{
  "hidden_size": 512,
  "d_expert": 640,
  "balance_bias": true,
  "lr_router": 0.000553,
  "num_attention_heads": 3,
  "num_key_value_heads": 1,
  "norm": "rmsnorm",
  "positions": "rope",
  "init_std_o": 0.0,
  "init_std_down": 0.0,
  "optimizer": "adamw",
  "lr_mult_up": 0.856,
  "max_grad_norm": 2.0,
  "schedule": "wsd",
  "final_lr_fraction": 0.05
}
Below are experts of layer 6 (counted from 0) of a mixture-of-experts language model. Rows are named router (the router's row for the expert), down (a neuron's output weights, with its number) and show model dimensions 288-319. Each number is 50 + 12 x the weight over its row's rms, rounded and kept within 0 to 99.
After each expert's rows: a language model's description of what the expert responds to. This comes from a sample of Wikipedia text that the model never trained on.

# expert 3
router:64 34 53 71 43 57 52 49 42 44 55 29 57 50 45 53 42 57 41 32 63 51 50 55 65 36 64 51 59 30 38 53
down0:55 70 39 55 39 47 61 41 55 39 53 33 44 46 51 63 71 39 51 51 58 53 61 68 61 69 45 64 61 44 64 46
down1:60 53 67 49 43 57 56 54 49 40 48 46 35 42 47 58 56 51 35 45 56 57 40 69 49 40 61 31 55 40 57 48
down2:57 33 44 43 70 56 57 31 27 62 43 49 51 56 45 72 52 63 62 52 52 47 42 49 49 50 32 42 60 54 39 34
down3:76 55 44 48 64 46 52 65 64 55 66 43 63 56 48 36 55 42 43 57 53 43 45 57 46 53 32 50 48 58 50 22
down4:65 52 65 45 44 53 44 50 43 33 35 37 21 33 38 42 61 54 23 58 47 55 39 64 52 65 59 45 54 62 41 65
down5:53 51 39 62 48 48 45 50 31 46 49 55 60 56 46 46 34 57 57 62 34 56 56 48 55 43 67 48 30 55 65 38
down6:38 38 42 47 34 41 39 60 43 51 44 48 75 42 62 53 51 37 41 43 57 59 73 28 59 47 32 63 40 49 59 38
Sports results and tables. Table pipes, function words and name pieces in sports results, squads and match reports, such as "| 3 |", qualification round, Robredo.

# expert 11
router:43 67 58 56 50 25 57 67 44 49 39 53 54 59 66 51 47 59 49 41 59 55 50 44 58 48 46 55 65 42 43 63
down0:44 53 35 40 58 50 58 71 53 55 30 49 61 46 47 60 75 38 52 64 50 36 56 36 74 43 59 59 48 54 48 57
down1:58 58 51 47 59 44 65 41 51 62 61 49 52 52 42 17 31 40 61 54 52 64 25 49 47 55 27 46 52 67 48 47
down2:64 54 40 41 51 34 37 36 31 49 55 43 47 52 35 53 62 52 47 56 54 56 34 42 43 57 64 41 33 54 42 56
down3:62 40 51 53 58 52 40 61 40 49 37 43 37 41 48 54 45 46 35 57 58 70 64 58 55 52 55 60 66 61 52 49
down4:45 45 29 31 72 58 52 58 47 41 64 57 29 28 39 41 77 57 52 39 41 40 40 58 32 53 74 40 67 47 44 48
down5:52 36 48 47 45 56 65 41 44 71 54 35 60 50 52 68 44 42 42 34 41 38 53 57 49 41 48 33 56 40 76 39
down6:45 34 59 51 56 58 70 30 54 35 35 43 36 54 45 57 66 44 51 69 35 60 51 53 50 42 51 69 52 53 55 53
Biography infobox details. Parentheses, commas, digits and occupation nouns in birth details, coordinates and career stats, such as "(age 60)", "born 1972", politician, footballer.

# expert 7
router:80 59 74 49 41 49 64 32 47 56 40 59 46 40 61 42 57 54 52 60 44 58 46 40 34 30 43 75 28 53 41 39
down0:57 57 52 59 65 44 65 60 50 56 40 42 59 41 66 31 43 50 54 54 69 42 36 38 71 31 41 33 31 48 52 47
down1:33 44 49 63 64 57 42 52 29 42 52 55 53 45 60 44 52 56 27 79 38 44 62 51 60 67 42 50 40 47 67 27
down2:34 31 27 43 58 68 64 28 43 18 63 47 31 53 56 74 51 50 45 37 42 61 42 68 56 48 55 40 32 58 32 45
down3:57 51 49 41 49 68 51 56 44 43 34 64 47 46 52 67 46 43 51 39 53 39 54 55 39 54 79 56 41 54 44 53
down4:37 44 37 38 21 81 40 35 34 52 43 44 80 40 51 44 60 72 49 36 52 30 43 57 71 65 42 45 61 49 51 82
down5:68 70 30 26 43 48 51 34 52 57 52 26 62 56 24 71 63 45 31 55 04 40 59 72 54 56 58 61 70 44 63 57
down6:56 69 51 39 47 41 54 57 34 32 67 65 66 51 53 58 32 50 38 38 55 49 39 37 30 52 24 43 43 48 26 30
Quoted terms and See. First word pieces right after opening quotes or parentheses, plus "See also" headings, such as "ideal", "antipo", "(ikshu".

# expert 10
router:41 60 29 56 66 52 45 38 68 52 52 70 67 56 43 32 62 62 49 62 36 51 60 38 81 63 50 60 56 51 58 37
down0:18 27 65 48 44 61 48 43 45 66 45 57 47 35 54 69 50 44 49 39 54 42 52 44 37 62 57 41 53 40 46 29
down1:61 44 58 42 57 38 54 37 57 46 45 41 62 69 53 57 65 56 74 40 44 58 40 48 56 54 50 49 57 55 62 67
down2:75 57 55 55 36 47 38 42 57 44 36 51 50 44 46 60 73 43 33 45 50 61 41 59 45 41 33 42 35 45 65 42
down3:26 40 53 56 50 48 58 76 55 56 53 44 39 31 49 42 32 51 63 51 51 53 67 46 33 41 46 47 33 70 57 65
down4:47 50 51 46 67 53 46 26 21 53 53 50 51 53 58 49 57 56 33 76 70 23 36 47 60 53 39 51 43 63 43 55
down5:58 65 47 46 39 64 36 39 70 68 60 37 51 61 43 42 59 45 60 51 62 40 38 47 52 55 36 59 23 44 51 50
down6:68 62 44 60 45 43 45 49 72 32 54 43 35 32 48 52 66 36 56 19 46 46 73 37 68 36 46 30 55 31 19 62
Have verbs and abbreviations. Forms of have, periods in abbreviations like Fr. or A.D., and word pieces after capital initials in tables and names.

# expert 2
router:45 55 65 37 66 34 70 39 41 38 65 31 48 38 43 36 49 31 71 37 46 45 40 69 47 77 38 43 55 35 45 48
down0:67 55 33 56 38 61 52 47 64 59 43 43 30 49 44 53 49 49 59 56 56 47 39 33 40 74 33 43 35 45 38 58
down1:43 58 30 68 44 49 53 64 62 47 26 37 64 45 72 59 34 39 41 53 20 59 45 75 25 44 43 54 42 57 48 84
down2:67 31 72 60 41 49 59 36 46 31 38 54 45 43 55 49 54 39 60 19 46 35 48 69 31 36 43 35 58 56 40 41
down3:60 59 67 72 42 50 58 54 53 56 56 43 59 30 64 53 43 48 54 39 69 47 44 48 55 48 48 46 53 56 48 51
down4:49 55 45 51 36 59 55 48 52 34 51 61 31 49 27 58 50 73 72 56 55 52 28 51 36 47 54 30 56 49 52 62
down5:47 52 59 61 54 37 61 63 36 68 58 28 40 44 50 50 67 49 54 51 62 40 45 59 43 55 68 38 60 55 48 58
down6:27 54 53 72 37 63 38 44 46 50 38 59 58 49 70 50 43 33 53 49 58 53 26 74 46 49 63 70 39 63 47 57
Taxonomy and infobox fields. Field labels and prepositions in species descriptions and taxobox lists, such as Family:, Phylum, Location:, Born, "occurs from".

# expert 6
router:47 42 80 45 32 47 73 57 49 63 46 34 34 55 64 57 43 33 57 42 67 47 35 56 56 51 46 54 58 74 39 54
down0:56 46 46 41 42 61 41 37 57 67 44 38 55 74 67 40 43 41 55 52 47 36 59 61 33 62 50 60 60 37 57 49
down1:54 47 43 51 42 34 46 65 48 72 42 39 59 55 39 49 62 34 35 44 67 25 37 45 49 25 29 60 50 39 35 58
down2:23 37 42 43 65 52 33 27 67 40 45 66 67 60 50 35 63 49 50 42 60 24 58 44 53 63 52 56 34 28 54 38
down3:41 35 41 49 47 68 32 37 47 37 74 50 47 78 66 47 41 52 57 48 60 38 47 58 59 30 46 58 64 37 62 42
down4:57 45 53 70 30 60 55 43 57 50 74 46 44 58 63 60 59 68 59 61 60 50 42 61 66 47 33 52 61 42 68 50
down5:60 49 48 59 42 38 82 48 36 62 48 29 61 55 77 49 21 22 44 41 35 44 64 57 75 26 56 53 61 40 48 64
down6:51 42 53 61 54 52 70 60 64 43 58 56 61 39 75 59 36 54 46 55 23 47 35 47 51 59 72 75 44 65 46 53
Census and vote statistics. Numbers, percent signs, pipes and spaces in population, census and election tables, such as inhabitants, households, votes, "8.70% of".

# expert 8
router:62 61 49 46 59 61 35 53 52 33 55 55 40 48 42 63 67 51 42 60 41 49 45 26 35 44 59 54 45 55 61 56
down0:31 58 51 28 64 77 34 53 42 40 53 64 54 61 71 53 33 36 59 46 37 43 43 34 27 51 56 39 42 51 53 55
down1:43 47 55 35 54 46 55 57 43 56 54 61 57 48 47 43 48 37 61 65 53 67 44 41 53 55 57 37 49 44 39 43
down2:45 59 59 73 50 59 37 64 59 39 35 56 59 44 40 73 62 37 42 42 74 45 27 34 27 48 54 56 64 92 49 44
down3:44 56 64 26 58 55 44 56 36 61 48 56 36 49 49 37 38 66 39 56 54 53 62 53 45 64 24 46 48 35 35 58
down4:68 49 39 48 38 70 68 49 35 52 38 46 46 53 69 63 45 86 51 55 69 57 54 57 37 27 38 61 59 43 47 49
down5:58 38 40 57 41 43 42 55 61 42 37 60 49 55 52 48 56 51 50 59 49 46 55 53 37 53 55 59 54 47 71 42
down6:58 53 52 35 43 43 50 59 58 55 43 63 42 36 59 37 42 24 55 36 59 59 61 50 54 56 47 44 55 53 53 27
List bullets and fragments. Leading hyphens of infobox and list lines, such as "- Born:", "- Formation:", plus odd mid-name word pieces like v, ri, uz.

# expert 9
router:52 38 60 33 61 65 46 56 53 52 49 51 57 57 45 47 49 57 34 42 47 58 53 53 48 62 59 30 39 56 54 50
down0:56 68 64 29 50 55 37 59 30 67 63 62 58 28 48 55 40 28 43 49 48 56 49 67 40 47 39 55 74 61 45 66
down1:48 72 40 54 48 56 42 51 58 39 50 78 49 32 35 46 39 57 39 36 34 37 29 55 49 42 50 42 57 58 48 51
down2:61 59 31 67 46 53 66 41 49 45 47 31 42 37 60 64 38 61 47 48 41 36 48 35 56 54 45 45 53 69 52 49
down3:32 50 48 40 39 50 44 53 41 39 38 45 53 25 52 57 61 53 48 51 70 58 73 33 38 57 30 43 52 58 48 49
down4:68 47 44 58 29 49 50 24 52 45 48 23 56 71 54 51 55 60 59 35 63 64 55 32 56 60 60 58 36 72 52 53
down5:54 50 63 45 42 70 52 66 38 62 33 54 73 42 60 64 57 44 43 47 66 26 60 66 37 44 54 52 44 58 37 65
down6:51 38 60 49 64 29 30 62 45 52 51 58 56 46 60 40 51 60 54 40 35 51 47 33 56 47 38 43 50 74 49 54
Commas and digit pieces. Commas after introductory phrases and years, and final digits in numbers, such as "For example,", "In 1785,", "196|0s".

# expert 0
router:24 50 37 62 37 52 48 70 46 39 52 51 63 57 47 61 52 72 53 41 58 50 57 66 48 40 35 40 41 20 64 38
down0:47 62 60 43 51 60 56 47 40 53 45 43 57 43 57 37 38 30 43 32 55 55 41 53 53 57 64 39 47 55 50 50
down1:39 67 50 47 38 47 51 26 70 35 57 71 66 52 29 53 40 55 57 71 59 47 55 30 59 52 69 54 63 50 67 33
down2:48 58 44 36 53 60 56 63 52 55 68 41 31 44 60 62 54 55 36 28 29 48 59 67 43 37 56 56 39 55 60 50
down3:67 49 53 61 60 42 36 25 71 50 39 80 60 34 32 33 52 50 36 55 70 46 46 35 51 40 53 55 30 57 48 25
down4:65 60 50 48 66 39 53 70 59 44 57 57 30 54 74 56 52 49 54 38 34 60 48 58 39 48 40 48 66 56 65 35
down5:46 51 44 49 40 37 70 47 63 37 51 29 46 59 70 51 51 43 46 63 53 46 54 44 51 54 67 75 74 33 66 75
down6:47 49 51 56 69 70 52 45 49 63 38 52 56 26 41 60 55 39 40 32 43 48 41 53 54 60 78 49 54 74 51 71
Military and engineering description. Word endings and nouns in texts on aircraft, ships, fortifications, buildings and units, such as cantilever, armoured, turret, located, built.

# expert 1
router:57 27 42 44 44 56 56 47 35 74 27 35 56 53 47 39 42 44 47 68 38 40 66 52 18 38 44 43 35 62 57 50
down0:30 50 47 55 50 68 57 45 46 45 71 52 54 42 54 58 34 84 48 64 59 44 79 48 57 42 80 39 65 40 43 55
down1:27 53 43 73 54 32 38 47 48 31 37 55 67 59 50 38 54 55 43 45 48 47 53 32 64 47 21 44 59 68 38 50
down2:75 36 59 57 47 29 30 32 58 47 60 57 70 64 34 56 52 33 48 51 59 68 53 43 45 55 57 46 44 56 36 52
down3:47 69 62 49 36 37 30 49 46 22 51 29 73 65 46 58 39 57 45 69 29 55 41 55 36 57 43 41 58 52 71 45
down4:47 48 40 61 42 40 66 55 60 75 37 47 58 53 74 73 49 61 48 53 57 52 47 48 42 53 37 58 51 50 66 54
down5:53 53 42 44 47 33 57 55 52 51 54 46 34 43 36 46 43 59 32 36 65 36 63 39 39 49 39 61 56 48 31 52
down6:45 28 45 69 61 51 51 28 49 55 65 40 49 51 45 44 52 62 58 29 43 38 36 41 34 52 79 34 72 22 53 56
Awards and year ranges. Prepositions after award names and year pieces in awards lists, filmographies and career spans, such as "Award from", "Nominated 2009", "2008–2009".

# expert 5
router:53 48 30 39 46 48 43 52 44 52 43 63 45 64 52 50 49 43 48 38 51 51 59 57 44 75 70 39 53 49 62 68
down0:62 71 59 49 51 54 91 36 45 59 35 37 43 41 49 54 22 57 37 65 37 49 57 59 56 70 56 70 46 41 54 67
down1:44 55 54 63 43 64 51 38 52 81 63 63 49 49 72 31 56 50 78 48 53 45 55 41 36 40 59 39 30 45 53 55
down2:27 51 40 61 56 58 34 69 59 45 59 46 37 54 40 61 61 36 65 58 31 36 56 40 55 40 73 51 49 69 53 37
down3:45 47 50 42 48 58 69 55 41 58 41 58 45 38 69 44 40 71 40 35 62 54 40 69 61 33 61 67 58 36 55 47
down4:50 59 50 53 55 39 55 56 48 48 45 46 43 55 62 43 43 49 54 58 39 59 56 28 50 46 60 47 48 50 52 54
down5:49 62 35 63 31 39 70 57 39 52 79 57 78 57 65 41 68 36 53 31 53 33 51 55 37 55 62 55 61 45 63 47
down6:65 75 29 48 54 48 62 60 59 27 53 50 57 40 65 44 55 58 46 40 53 53 71 47 57 67 63 43 50 54 67 34
Plot narration words. Pronouns, articles and verbs in plot summaries and character stories, such as him, her, tells, find, awakens, "arrive at".